Weights of a small mixture-of-experts language model, trained from scratch on English Wikipedia.
Experts: 160 experts in each of 7 layers, 32 squared ReLU neurons an expert, 8 picks a token, a shared expert of 256 neurons.
Below are experts of layer 3 (counted from 0) of a mixture-of-experts language model. Rows are named router (the router's row for the expert), up (a neuron's input weights, with its number) and show model dimensions 0-95. Each number is 128 + 24 x the weight over its row's rms, rounded and kept within 0 to 255. Numbers have three digits each.
After each expert's rows: "mostly gets" lists some tokens that are sent to it at least half of the time. This comes from a sample of Wikipedia text that the model never trained on.

# expert 104
router:106136118139150112159148111133099084132125118137151131161175090152131077088156115111093098096119103080119104140181091126118132121122150156117114103137145115182094146159108097112163095108127140186125112118118137152129141155111127117126151116119112092138124186154115137124114131092127129129
up0:171103157119103128116113129128152145137107155095097104108159111119192120205103102146153097148174137137112126100121144098115121140095101150140135166126117142127107155161100129158129108113126121116155140111121075125117115147100106140124118121102117087119105153078117155115078127112148143125
up1:144141132158105147099120146116127133142137092077114102120124148081111115150113121157185123153138101125160128098132143176085151138094125142123162102115101168146133125106116106157134122183141100147152104124148085122098128127147164129166130111170159138088118131106100145143166169123120122110
up2:107155169127107121150119116145081146128126086112145128146174149107111118155110127128147147121171134156130102146143167097150146172129124128119147147096098155169154132129138145130123094140138053118118116157147110112124131200124124169102144136129129099113135167097128152076132142119160129132
mostly gets: " about", " when", " However", " around", " while", " said"

# expert 7
router:150110142116111149105151132142151137131099099143117152148118130144122133136129119115124114135161103153114100173100126121137123099095145102174124172151124135133133125091060163095104183145144146118177087122153111116130121132116129189128098135145097171134154158108125109132095149105163172141
up1:147103104137137120110148125084130153158132101121118141129103139126110124115141087128143074109154140131156151104115113141125140100129139165165116120137131090189124100158165146093124147060143160143119132092166093135141168141119138169108132141092115112161127073149156114097120122152109145125
up2:091153103150120155134176169092102103179116102125129087080137096101118097128122110169125170104139132111173146097145145090134164124108119147154156097092103122115138105129136099137161121109148108162125126123148123142121172124136186144144137145150145117146130126168123151145140152144129104107
up3:133157114186142173120121148116101103143151102107111073114161111108105093112126133169137127108124129129147126176150143102112180147158147148104151132116101144127093133165141125110178144090141117131135172135152137123118118106123128149094159092147181129129085141132121156138127145151123129082
mostly gets: " Hong", " Pat", " Jeff", " Lat", " von", " Van"

# expert 118
router:156089070143120128104114153122119121119135159137094131085166152152146087141142130128117146178154123167170155126118096114131135132146131104151113109135148085134094157176161128112116102149151168118135161131104151135162152101121097160108148091117177146124088153141137140143112107129103128120
up5:183115130155130149119125141116087111154142094110109081125128097110123130167120127172182152152127142184128112131127137157095144099117111153129139137081125137152141077129109136148129150150150110125133140100150091131097159096154163136084100130164148110105112156125118175105128136134119089127
up6:130122088131075149075178173130108166122123131128100113139149128064169084154096133124155131119133145136094128147123129161131151111088117165131163131129121176108141100150138126139135123137131093151146138100158109141104119148166142112114122135151166116097104124142127181116140151146105110136
up7:154128094142084157132149118096092141174119108113143098118157083115122095135099143155132121099117126134164114117129153151144175139117094174125151145112122167134132106100083112186119126121107110132125120093139100104136118177124149115094102134162107100092136114157122143164119148160152100131
mostly gets: " under", " within", " through", " around", " at", " about"

# expert 112
router:120150116155114131096129118141150148106146148153117138140115112154145133086121162116134110128085083098131147117143140093086103096161103130095150183139141147127098130089130147152127075104150131089099142136160147082116125161105147161144117123150081151157148104102091135155164121113128157139
up0:113123148148109149137150158136096107194159086132109092083149100098158098126126137165170142141134159155124108128139122154159170137137124149156125153087127114164108107106142109138158133122142110097129148138126117100103110109124151087081091158135109133097088147142114146109114159169118121120
up1:155119135145101148106173175150125128153157126080095086126098126086121110162143125169135117120128135112184137148137135134120167124100092121152172118114110139133123092149115099137122144116099105158169129111158118104103126129138153135092169117131168142114097116137160124095115164161130089101
up2:165174136134086126089152120082149149120130141131129124119089127134155130091093130166137148086142159157148120112119099141147117128090085155121116146135136127159115123132132134154117124139158125119109161121142105155135167147121149173144132118084131196113098095126060126127162130148119146154
mostly gets: " Bl", " Dr", " Championship", " Dam", " Sh", " mm"

# expert 115
router:161144122141085117112140083121119129128142100125154127087162125110098102096135153116113133131101167102123138114132115108072118134108118137139107127144130143141138131104089080107156118137184137176094095120127087127146191162133111119144142145115084149141129159163130083110097109131161138137
up0:106122147128089159124167170113107099153123157094113090144155094092139118152102098152167127139109122142140114154152141143147151114137104121144143141090087142125126093118138152129114151122123096113153165110163137103109099105160151154116126102162133093118078153132155164165108163167139102106
up1:134093149122110159118139133081098094159157114089123090143136102080157088145143112163152148083138107082109121159154137139104160105136125137125146134090134164141121086143156135146117109110108103121150120107147106110112141123161168150116108113145155123086086146154130143151139165159145101139
up2:153106108153106164120143161118104140165148138122105100102109095100102120172119090167168117115121154121135143151152160142117165129118107141139143143093085106143097087147155106147125113128098131125159158113159113113118115128163156144109138121169174141086105114119148156135142172159109084120
mostly gets: " when", " what", " like", " while", " if", " because"

# expert 110
router:153158100116118142101110140147126136121117121129101118165127109128170136162089082126097175168135097110124096130111159139155138102110122159120111114134092170121115108127099126099111090136098071121090173135117138139123114066153145143093135142145119172165151116093146115101119149132120133144
up5:137141083163112130157139133123103092114087156127068136125115106151130118155127094113137176098095123128127098068107124139106130119098121135154150096127124144114140143092166163113132104134094162105121132124121145138135146065123154153154092112172119155157160125122130114158135142123171105148
up6:080167122096150111173115147082138134127147104148156153120136153114121139132128092131103092109160169132123135106143170161180123123124138131101100135149176134118111115100089129125110123135148098147110118146109135140114124135072152161177088158092115112155133129112170101113139118106166119139
up7:110204139144116122157160118135114144114113130127173143165111117155175147148116114124139107115093160114146124138107135134139125093157119204125112119167133114139124113116124156105120155115092066146126128146117087133140169104172137112107087145160120163132106108119098099138110134117128120116
mostly gets: " Tr", " what", " Str"

# expert 133
router:120156127117147139145162146153151141127135080130130144161112096116118107093157123141099073119124112085127078090126150100118126111123168101123170153135142124110102162107131137110114168115154075150155103120152113151194153120153127105141129148136133116145156125103115116093092128141098143168
up0:099129089156129172103084145124110100139162166109105101110118134096144091145113090159114130098079119129134132140131114137093165124135121132167111124140136163158154107098161109129138141138111103127150153105127130120088122101129130135062117128112163132096076141131136104129154171129175103113
up1:098074112129105167125126142099119095148176124104110112095177145100158117145129096135136144125142133121136131121146153157097149113127086126186118111118106130141118109129143110138160116124091143124146142071126077097141100066135142166113153111123110149122112110134172127161124157132153097126
up2:108142084168097186128161144106122085155146115103121092121157137105138117112115109138190164119137150137144143132117125138161134106116089149131099115157099133160149120089161142127172108121121134157146158146101104157128140154143144181095128118163170119132104135133128180103119136139138130120
mostly gets: " John", " December", " September", " February", " November", " April"

# expert 29
router:132167145147144117100093103093125154132085139109102124086088126126144152134137111151153144204130161161143148116138160117142111154122123120094142139145131123130122108151123141097133111123073091129135154104145138124114108093124131076104080118117148133125120129108101148099140130143102051124
up24:144117114182109138103110131120131129127144167114105097123146136114142126174073090135109127103123096109148159126113124122101178083111148135138158119124105123113158143093103124172117144202099099118109115149116149149140120139115195129122136125130172115112136141166105146158173128127120128133
up25:105118167139148119123101142130121142134110124053115127113116102088125148147132126134154114154113144109143165121158096080118143122165104145117153112135098133181082111166092156097136126122118099119115156088165112187090125113110147096109137107133141114131102098130139126096160135130165107113
up26:149164134145139140156115144063103157155122122125120120124145100124120155089168147141107142099139121133119106095149147157112128153117119094143157130150123130099142103108097056122134093091146128174124164152125141113133121139128105112138141103108145170117118101095067145099166135119145088102
mostly gets: " He", "He", " William", " Re", " professional", "See"

# expert 100
router:120076084114071133122127106097101121114152169097159121113176116119088122145140138113105135081096104099119143132179118107115114137087127101116090114115128169143073128139135103117141146102164138142109121126128084135078151131090113106109133144112113112121132119122133132136127137097153174138
up0:158117120173118175141136150138095127134140113076134101087121097129158097139119111151177139147130172148128159174126153141110137137141116134145169095133111113147123077104158125129153106116117110169149135126166095119135160129184160128103122146141172125121096126127117169097133150154156124128
up1:152153137154132161086137153061114137143108153151085105123143105136094122138121120133179109125118147131143138104191143141155147088104143146133143109112123124121142106169151122144133107119109065111152140068109123092107106170141154158119083145154114101129113115150119122129123148124160134121
up2:122154180150074181117123145176137139125149160135121128128159114124119097168156139147124098140128112126127157103161124129114136097106103145121131141083129088119160129149096135131141130116159135103113143108129096144108123144143122161057133102135162100131113203127116174127120125123122141099
mostly gets: " where", " because", " During", " although", " There", " Dam"

# expert 137
router:130093175167100150121120112166133129112130131147160134122103110138157118135164139146114117160128111100108124142118132168084141166119145110112159141134124126151148138193103167095138142120138139106116096074116087135138077158121128110151094099133137122103111177146109124090153125134078149135
up0:125095158183132173138156142154139121111134132133114130155113124074166156109136160144123099121152122109142160078120151130116123123135134126116165131098104110133099116184121105128150158115139122100124144087133098131087132088126163133189142127090167128100065103114121102133138122133137138125
up1:156123151110087128117153117121112129124138163130176108118100114114153151087141128144123115154139117079134112187117140149092150147129144138122135121056117152128131092132123157132129121151152134148152117094127103159129111189092180128103102099166114120121106173160134165152117127155135149126
up2:135121135167113180111173155088082105142145151117110112115113137132132114135094119156151117167143179145133143136116133129096145072121119160169121112112087127132141105109137153123114130147136096116197139114146162137135137123115140163117084131135151131098088114181125129134117153144115082117
mostly gets: " John", " James", " George", " William", " David", " Mc"

# expert 60
router:077129172081150112111120136113130132141100160128115121125122131101160137126106122138122157160162113092120159155121097141163125157155091149117124123122131150082142134133162174158140112136077075130122157132138136135082111082124134110093140162151140138102133116132190115165119137113153118100
up6:102126108112142125191119128108130121114109128122088105096122091158186127132147109144125114140102146119143098100099122128124122128131086145169144100116137169101101153109160142102169107177112109110115115127171141148155144098097125110094129082138166118149128135091159106139130142134137082091
up7:143120129157116143123142140086128114146158133133121118085134091108130109091166152131119164118091109118134090135139144168156139139129113159096099120113126161093124118110202138088106102151126160115141113151109116116100126111169131096113122171126122176073126071133146132149095147133141128114
up8:133126154138122131122140127086106097132151140113109117110131116118151149136128144125159134192205109133121082153128122135114133151126134128120148122056098139094121107129153088110122089179116161128112159097117131092114111163116142147101155096187129141160106149130152134143141121145109138151
mostly gets: " not", " Rank", "-w", "|---|---|---|---|---|---|\n", " order", " list"

# expert 101
router:118130153168121105140088114132140110117149097139148103191142143137137150108118152111167117089137120124132150117184149154108125130162168090131136115170126114121135109103162159135125129135155131155124115116114170085151136168118106129125147126163180192115170139148133116109099107112127140160
up4:143136097108108167123142172130087123148132146092110089095139112103115113152149097160137156149132147116147055088132158166130144131095112138137142147109116122141132123125132126156176140118109144167114132100149133123119122085153179154133139102120116088107104113147107127122150154196131104133
up5:116123136093123117075133130091110093129142169166166125158173128141136112100125121128118115128095172121132146101162133194085148108127139121141133113138126120168117139175091146134201158169120144130143127121117083108120150115127129173146160130109157119104124146155127148119141131112109137148
up6:157125086165084145101169168091114144156170112101110097114121084102132110099130130153143122140134170156149150127114114138110151093125087138136133128108105129165124113167126101145132124109174144137148132096150131153077155094161149148135123124112137093101080130145133166149134156141118105127
mostly gets: " at", " year", " medal", " Championship", " week", " month"

# expert 32
router:143122132204138117144153126077112114126142148137117134133109115071180122117120122122145144165156124160116127131129106139148130144130150105175131117140158096157118123165136087143130070090135124131143114137102132118114099133151093090080148101128126121116094155114118159181161114138121096121
up2:174093145194120134116142122075119123123184093121114134092145115067150121123152110119143155158172128140127122131140108140098137122095154126138116155150122151123101112128148073180125091089136164115136086139119114117131133164111099107139129114131119100091121119116125155163145132145109126113
up3:175114106109130144142136126128084108157158148104143114127080144142168090118082120138132085139098128102148151133151133158104166131142108177140140093147131122121122101152181110166141120140127136148144155110126130131161154131138139163139129135151144182077107111158098146110096153167146130105
up4:118103111138159125170123120101136121123135118086148142120084074102118102136101143137111096073093092126137161152127127096125125144114161150075144143107131108094158152056148099125115111114152161124127129136140108090147108109145122126115150133155129126139101105082139181106125130123151102148
mostly gets: " but", " political", " social", " civil", " health", "See"

# expert 122
router:138069150113138118102165154156153163161122100124135144116138116141106110100133119136110113144148135098129173092143135099061135101147143125103109144122098073147141120159151094138136160108147080125129113144137104147171189155132119118124150153119105093150147114101155109129125134147124137164
up0:149134150146103128143121152137136096136117088123119136098163115182101092143080107133121118132104115115133184119111061114117128139163107138104129132124106131117138118148092120177138187150102129104127122138120144127098108086104126159075147136118124093120124162113152124111083130130166093113
up1:138175114137095167171148170117090111139153104100102101133132129104127083173135121152178104149137141132150133129146142149143152101112094129157126101151102141134129099161122127161143103128186108152175137111136133111094118134148137101085150137136159165118098142116125155162148167139127129110
up2:110122125139131150093173147151079118143180127135110107103162119087137099116109097161146140154134141055149125168117111172142160138145101134148153120119099168135094135113136121146125144155118117139143125135160124140136108133128127157119173110187158128100130151171123146150132165155109120108
mostly gets: " one", " Mr", " Broad", " January", "One", " Lord"

# expert 125
router:121114174153124146126096108128111128157108140132161138122144154137128100107108129141138128137127100118116081124132098110109138133084116124126102149144118124130134166119146070128141195091189134105126098159124165154107123190124111125116139080138112108118147106108119096108131141078079113142
up0:111142165146163149144136178109108142130089145128095125185193134147112140131153115134171135106132108082135134100124124119155126125121123124119089120122107127147129106135080090124153117144174089084116126156134176113114141126108156097099133157162128140116102091116153132080156124126116147137
up1:120129188153091125079109141164115109186141157125149119130071086133139107134118131138115179166107135091118176160111105148099141174097153116098136117134076153108117136135146100136129131143132127136120101137140132126132088160108146148134122143182131109094137156136104131139124134151108121122
up2:062110149145116141111142139102101140179125081121126135101181110133130131118171148143100134141106136083130127103174103102119142136127116151135130131161091132130149115190109136155113197128136102130128112114148142104104121098160148116121163155152117131153138127113160133147115150118080137148
mostly gets: " st", " cl", " l", " fl", " sc", " sl"

# expert 146
router:147142099083099128122138135136141137149103128111103131073085134103079102127123111118141122145067162166129150140105136141156111129127087114123107118138124137103130140171110132127126168163093080125125140152121134158112121124148146124153131159129098087137110077157176118131078140152111089139
up5:138102138154102175083142139119108126142157114150135094138145137115138087137124124159106132126133131124162121121188119167112173141087136120142153125138093112148140108120146109138154093125122093159168124115181147128106124144147145155133112142171151173097113124167121147172119172155177134129
up6:170127057139129148176114139148106115151119097126141108135134157091092111124102143120142130123121171100132116087120123106153133144145129140117144134100108135123072182142138125141152129162124055132122134144109155162126168158114123118109087111125109114147115152169148113093098142151133102128
up7:124109129113090155107136149146114122191143127115142121083129154148140110163126105133130102123110117093137090096125083135090121141098109122133116146148158111126154143108171110123130123164135104124136097164121133101135086112120151117122073152197105169114107115151158123172090156135151123144
mostly gets: " most", " sub", " en", " Ind", " un", " Ab"

# expert 148
router:148126121161104150150112110152122096100133137147155131168175123116203125121132153120135139071173121168128080098170140113106116137121143111146120145067117117103149141163119117127102119165123123109132133132130156085143101119110134114098103165107110137159139106105140125157144124092140096139
up0:121141101175090144129115191117114096122139147103118107090122137110163125162140083152173126121107152103135158169121135160121143128145124117110123102154099110141127116127136118176190096136094123142142160098146087153166150140117149128152126101141140118088095131121126141118125144155159151090
up1:116149091150148157133138126134106147165111109141121087128138093096179090158154109160122107158115168155148126150115157133115171143118119155132140112112112150128083087124172170127132130093152118144144148154145104165108144131129123130152106123116154152093095160168100153158111125163133110091
up2:109140112157138155144094158095110106155158098118122117104146100119105119109090124143175083145158155142139130166123135181159145112137112140186110105141102137153120134155143152135148155126098115131157137140153122149111115102113134136140108129141132147087113162175115149144128152173170145069
mostly gets: " Ham", " Tur", " inv", " bas", "ov", " mechan"

# expert 16
router:168111115175099091122112090108127074110114101085137112155133120139110122134101151115137109104157146140106069121125123116128116147111162122107154125118152112134147185133110097158141138136075151157140077145120131142148132175157162080115143134119098111106142159127130143146133120106114162157
up2:104082107132122134109117161126105111119171132125114089130160134099123102134134090164151159148127169127163098144143153152111169116096105173138127133097095115121163081149166117102106135143133138131167151146131088158109169125149151142137154146119150105108107143164108160106123164160154122105
up3:141126171143111167102118139117117110170148149087115094111119083092146067144135126126175148120112149129163123184148144164110118091112107146178142123108115145169095116156140140151127112122122101138145142141128144139095164118151135163124119086113146125114121145111156117125178140160127111098
up4:103131136120095158115154180151098105138173149109095095129156088095130094158151153165170145118099152090153175154147128134105160140134108140160135116113112132127129114140160139145114103180140129128140118130157145108109108084123151159094132126160144133154105134151113169131152144154151099103
mostly gets: " I", " north", " you", " west", " south", " Kim"

# expert 28
router:115094160114140116127119121117168153145114070145131114123111143120127123101105124138103084097126140091093144126125125149154154119077124181131147176152170122102132149110093079184100141125133121145100099077135166099149139147133111121135121150124141116121154124121126110115082106121175136112
up2:146118137142110142123178156094091087161137099110113099115157120112141063142153102125127151121125142093148103160122153155087121117167078142134123099107101171138114102139138104094158107144140131135124148136112125131134133082134144142133174123159164144111100156149120156163117151154095114100
up3:172093157147107131137095119134125142176173077107124135132138150083153105145123099130137105086099082082109107161129132157125121133119100120112121147120139127134134114115209094127100159134162139130128125144152149120170128079146138137102166149125141163116136127133109116128095132149137134095
up4:152137081118129130090114146109106120132146124122121090102165094132109100160104106156126124183143144140132104097155118122081141108185124107160117156135110137157103119153120098143124155115138150164165150105134116142115099093146147117090138076136110093099111154146151155135080158159122132121
mostly gets: " −", " +", " X", "   ", "}{", " III"

# expert 111
router:144113104118126123168166109112144079122098141094128135081118130128105089096149105117104118077092113144156089124164101124138111138158173095155138113138154103146138130097141130125145161137159148146112129155100112075168156157118136089112136114103084123129110159158143112097091118129120131119
up1:147107151119087178139126172162096145177106143109119093109142127108171127137096149172137117167116164139129132137162122129131146113122107146175137111109086146181159119125099162156123129144112116123157154124132122125089122147146171133107113134111155131116119126105110140129161162166108073132
up2:126125127162073129173168115098096120144102119090155124099167135127110128113124120126136060090097125113142092110158115141133133144132137139141130102120138106125147149153111095140127081132163145101131109151126092118126160192130135098105132124104109059120119134124165129142087154128121133105
up3:082113141117095177076134148119087144151155152117139104137114096125115106112116141152136163158099122128123135163155151122115155095108108171126173144091081153138149083143142090155130119125137075106158103120139120138120095156140156124133103124147161119085099100118108146149137143139143109124
mostly gets: " at", " under", " about", " during", " through", " around"

# expert 119
router:103085119127104138141149127107106115148129122160119137142128156097082117154121146130113094137151161122139118091190163153152128150082106127154114113145139100138141120165108085073141099163147162126105104107094097142098112116153117147136144101126140093127149097120099138175172120109127106149
up0:140122138111145128106167183132115100122140140147109131091140130149198106154125143136119092114120138104158099085122118139086130135130181132139083096114137108122158158154135144103119153092082147152115132137111175115133160128100137166125124138175133103131091138146125112140152112141096174111
up1:138147106132123175092105176119105131164165132089113103119134122117140101151135113152140111094119134091143134120139138091116163113135135122123155097117084129127115115131158105152120137087105102150125147126155128114119178111141151137134151119159178151108091184166131169095115157168171116113
up2:178102118138123175139144159110107099154174142076101098088114119112183090143122138162153142113127144103165136119186135122127132110118087136153141136119117147143123095146149135151123144115111106151121141087142122130125139134161163103104127126114130145081105093129137131114145129163144086082
mostly gets: "yl", " however", " said", " revealed", " stated", "il"

# expert 153
router:094125161116105146129131159120138104108124116126133123153118138098127102140176139125127155114123110157110083136114180091125127119066171114176109139160122158101148149086103153085113141123184133113179101106141126096116102128114105134118127142123123130161138164100123104153134149102123169155
up0:133107141112091169131122141104092127170135127092106098132153094134099132132114091134132138166111130103170147151149151141126166112148100151151149088131088115138127118146165121139159118128083119172143128107138145135118164153173144120174116128168152123105082118150119163119096161152155125092
up1:141145107128107167155147136114093133150134109125121106085145084102120089109107112151101091083083128104156164147138120131164140105162083139157163101108116147153109091146136126130156140136127114152172121139165124123109110089150175109088129118130143151107127097155117135140089156146115096111
up2:124107103131165143129086150088114096152133131089124112095136113124156120162129090138133107148138173110135136167117135185151126122145096136161158120124094125155084103175127140159165114111132115182171156155152120135119143111145145116158145135178131142099096120148112171139118136157126122111
mostly gets: " Bar", " David", " Har", " Ab", " Sp", " Ram"

# expert 142
router:131106057109090144093147153145132142124157136160085152098156165155093129161130110119133070159118130148136173120117150115110131122130117124110125160141123126125160160169103103109094152134152139101115123053113149142155128129099133168140123142150127124111102147135099118096139125113102138150
up0:106078095123123149125160159154115141113150150071181131109113147084140112144101118121143145131151177154130117114096160116100130133116119104166134145094134129134124177115101128138138157135127121128131103075131144173156118112121145129114174151082141082141092115140160165126142138128123089137
up1:135127091151099126134114148147088120168125110115114083112128120124143139129092140172120154159150144148152123126156114112144165138142128157168137112101127181143117087140137118149152124109089081138157157106165100128108149113141134137096125110127177098091070122144091164151136160136138094118
up2:148128133110144091159142121086089115144131144097079117123116097134118133142129109144127110161084150149106122134081161100116141099162095135136132109082066099118100072129104124121138175099159130112129144080123131185117102113162127119122118129164137142116137115127110126098136135117131086125
mostly gets: "″N", " Mor", "′", " commun", "intend", " Ab"

# expert 109
router:117115119106146134138145117132131110116122075123143134085145134075107097101084113127112147113168122141096154112101092117123119121082121125158119133115116147104139132100171114152146160110130145090115165142116132109174179074136186174156099117102125112136150149108111098136109154112126146128
up0:133113157152120144135128168135080107114144173110104090133138102120120094138143128149154102118114124115172155164149146122094164113140102134126142098160106116206127089188128133168150134122149138145150104130135141132115149082126142109145143130117144133109084122144100160149156137150143077123
up1:108138117160116136103162140089093102137119164102148138191128092121096109164138093130158151136125127153155155154136133110102159100148132138129128105110147132141089139144169141173134109113115103116143106116135143110115134128158114087087144121177182159124115154152085163132133162159134116121
up2:133113149140130172107119100121111112124176101120143117100108142105080083089095087117105108133149141128132175116119143185148134101078112193148126137131107178106128115119149118131160116130172138126088170138146109123146145147103151143120147148106148114142123125098103112099131136137113146097
mostly gets: " D", " tr", " Tr", " Sch", " Bl", " Gr"

# expert 108
router:104110125173126124127099116151119134108136180152122113154144151154163127130118147123124112139114100108125101155165128130082121079122137127105172109148103109149117093165116148119090144154102150144115117087124159117105118146136125190075131143173137134141136099171088111115093127125091139099
up0:159117097114088150068124133146126107134081121142137130097100108127147122110104122132151095085101135138129133143160150127095123122108117145148145127155140131138139119122134102127141156097121125169107157124162147161186143136149125096170083171097053157128122153140100145104127137159118112114
up1:083146066109134133154142111113123103129133143143165112165123098155104117103130113117099167097099112165135146148175103129120130108143156110119171118090121121132094127148146129107117169142104153124130145109171152121100141118119123159127108111090157144122127103188094168097108124124121172153
up2:131152044136123146134115122123140134124166140130114100119152134113125116114150145130098117112156106163151129160124110137113118104081124134136154132151111130104097146085132130097144134070135127201135120109132130133151087111126110119139169111112132108183107106126079095086123135124175140122
mostly gets: "\"\n", "$", ")\n", ";\n", " medal", "}\n"

# expert 65
router:091103156147093111123067132153154146172129110109115152140114114087123116110120129123149135128097132123130120092133118126109121134141165107127100157129087141103160157111101122110119171131124137086100087145120114107131179149103135166155121113131127123136189161114154084125112180144096151151
up0:117163104121100152132171151141085131145132133133141093124124154090139090097162110150145173136126133113159114168155169163113177137111106153123117120104080121169075095135110107176117104132148113136139140102147113114118129140126160118104097153106136138123118160133128113139119161139168087096
up1:128127107147122168156114138125107097146161136118107093144135128093125113147107077137125119157127158121172112145153131140098157119143098124152150110101131166134165077157143108142139137099133153135124121139156092119121128074153155158113127134153141144110110163205126171093091145151146103116
up2:163154100140095158104125157111092102154162143136109110091130143098165102137156102153168147121151134085153066142154155134095145090130111127148148093104120114165123121145125102110173124110109115133141152126130098155120140098164138170111124124141149118114095147152110136130133168158148126084
mostly gets: " K", " G", " Br", " Cl", " L", " Gl"

# expert 38
router:132106104119097106135151115148135144117133118121164139153142139086145134118131149136115112145120120169103152148098132190128129136102174136148141160156142099116134136085143122142103173130122159095104125105114157160132120177100123169118175119095093143169094101135139134173088125120163134168
up12:139144154149099158115157157105117101150104147094097091125160100092128104160116108170167103119145123106147122152135141157122159095113102110112136117099128176108130117154137121135170110135120101160160110124165145104144109111183167109123117126168122138077120138160108110144158141151124138085
up13:128120099138098163127157130095083084154125141117146094109141098135168096136166127129153154136114154152138137107138158132105165123139109136133123108108096119174107097146128105153146093132131110133152169126141106149086140116154153152134104099140179088096090140119140157156143176140110107092
up14:109108087145114144096146129096095108173133091120097104153145127131138115110154112167185107143143116106172115138135152146132153140141084144165123144112086124175133137157169141110110131118166084140166149146133106114122140116143144131123112101100165143118091120119100122133105154123141075088
mostly gets: " Indian", " civil", " Tel", "ropical", " Eastern", " North"

# expert 113
router:165145116105114133114101140139161173085117126102112141134119084148116158158119133134123110151137129113116118147132140185130110131120129103148136130115128139124168152101121109208111121149130113105118183097127164118122141125135157169101083136087111162136169158122109167094126130099154131161
up5:128140145161087129130107132089115104143166128159111129161147130086135110141141146155167137101140209133140126093155103107113131102122127152163124126112101134144120121140147112139162093129159109104183149091164129148104165162109159117119123118157142115113094112120098147167142176130135143117
up6:110116156168121162152136150086083075173142132128139106129120158133143083137142131128157109127137141128168139129143119106144150113118125124144115125121144117170119090181117144092161131094138152130167109148151138139154157124135145182145109092147146093118129113155090139166099169151095119102
up7:150151119114110146108147163100113098144153179134072113146170148144137132163130157117118168133129115097118178123144153113141139101119084133158154110132059135132142077118112159121122123162095099127131123101145142131137148108119132136073134140139105146115143165104122100116157143130168092120
mostly gets: " D", " tr", "-F"

# expert 72
router:103090162122156116096131166137128115137095122155113124100148128105151130172115101117106178137142136148127099115079154116155123154161072137125109135084088154117129135107137143179155096139092132093127152171120083094134144104132141086106152116121118120083099124123147145137133137157132115126
up0:136155133146103117122142166110115162161136167134120127178112112129174107122170130113141142146127140132126148137119173163127129136077126110097109136153106139158133137127136160100115111123141130127097071121142143111159125058081154130097115132170115097117139134101161126089078142116146097148
up1:116143146142145122129156110164133090157126143140130133147102146182134160174155102123106098098132119109157100129164117107074129127120149119121103139163119128132132117122132146138126137119098144152155054145113160132159110072156129095103107185173160128122132121126131112171143105134159120138
up2:154115153144105106111124130113109077151134104129080117133169105100120134168154098142158108178133112136126111141115172123147146139109118114118176123120124152109143112164124119161100134173068171130165150116150123115105091113151113095147190168142120114113115152121103148147143138130138125148
mostly gets: " J", " Cl", "==", " Ad", "-t", "-year"

# expert 30
router:177137151156150143128119132087124117111140158090092117125130118127118133099127153113120122185177118139116151124131134126142128169114120114119151121085155164151154120170115149113115111100118115113154137142101177084108064090148110109118114163114136133110084130113149140092159129164172107128
up2:138137110135131127139138151117141121106129143123093116092104132131120099110106148116095164138076135172127120093115145136130135101103193143112144146095121149165085090122126155134128109115180129098136110145112167125177136117148111116115093134120125160144103187125086120127140149194136102140
up3:147148163086101134114163103152137116126157074092167105152156088166120141131115150129119166148136143159126112148117092145127139146115115113131144136097070152153125130102109137125162153124124082118104112121139087128151121136135182146112091120176130137135136157160158111125105126178151152146
up4:145165130138129138125145164117120144097144114143118116131111155120149127139107144127091098106155100179116112176083102176149139156132096105152162130148138140177103147193133084094124178129105086134153141132130137110103121135106112129157121149122102090084112111107125109118144120131089135110
mostly gets: " social", " women", "ultural", " Catholic", " health", " religious"

# expert 34
router:114130082092080111133130133124159146109089100141141150112160114121143106158117154123118121153126177128128160102112098117120117159083134168146162155164179111105123150106113119122125129171145128138112117136104105139126106139107139133146110110192148095135071089099109137125142110146081141137
up6:142156159163152174146108111094123117157128124107114095113134117142129106146149110163164106147129110099137154116112161161113159090139152138159145145106125160155139077156153148151161156115105130155105146086146117103124151153167125158108148095099103099096135106165096126122123163139167135105
up7:096123125102124121127138134152113111142107084123146130081108127126150133096096117132179072155094185171117154182141145173170146123122126158128139123149161165155092091104168108097133141128160116126123127117128121138120189147157134121158132127136105142122110114145148139125162111128111142148
up8:118133137168113140135143147127107117169122108100094088130138104091125106141143116180173139119119163145174132123149117119133148110130119131156139107082116114165095102147168148108172091103148151129126173111148117116127145131150165154129168097115120164108115114165126163151124167154133080123
mostly gets: " Kansas", " Florida", "}{", " Iowa", " Norm", " Birmingham"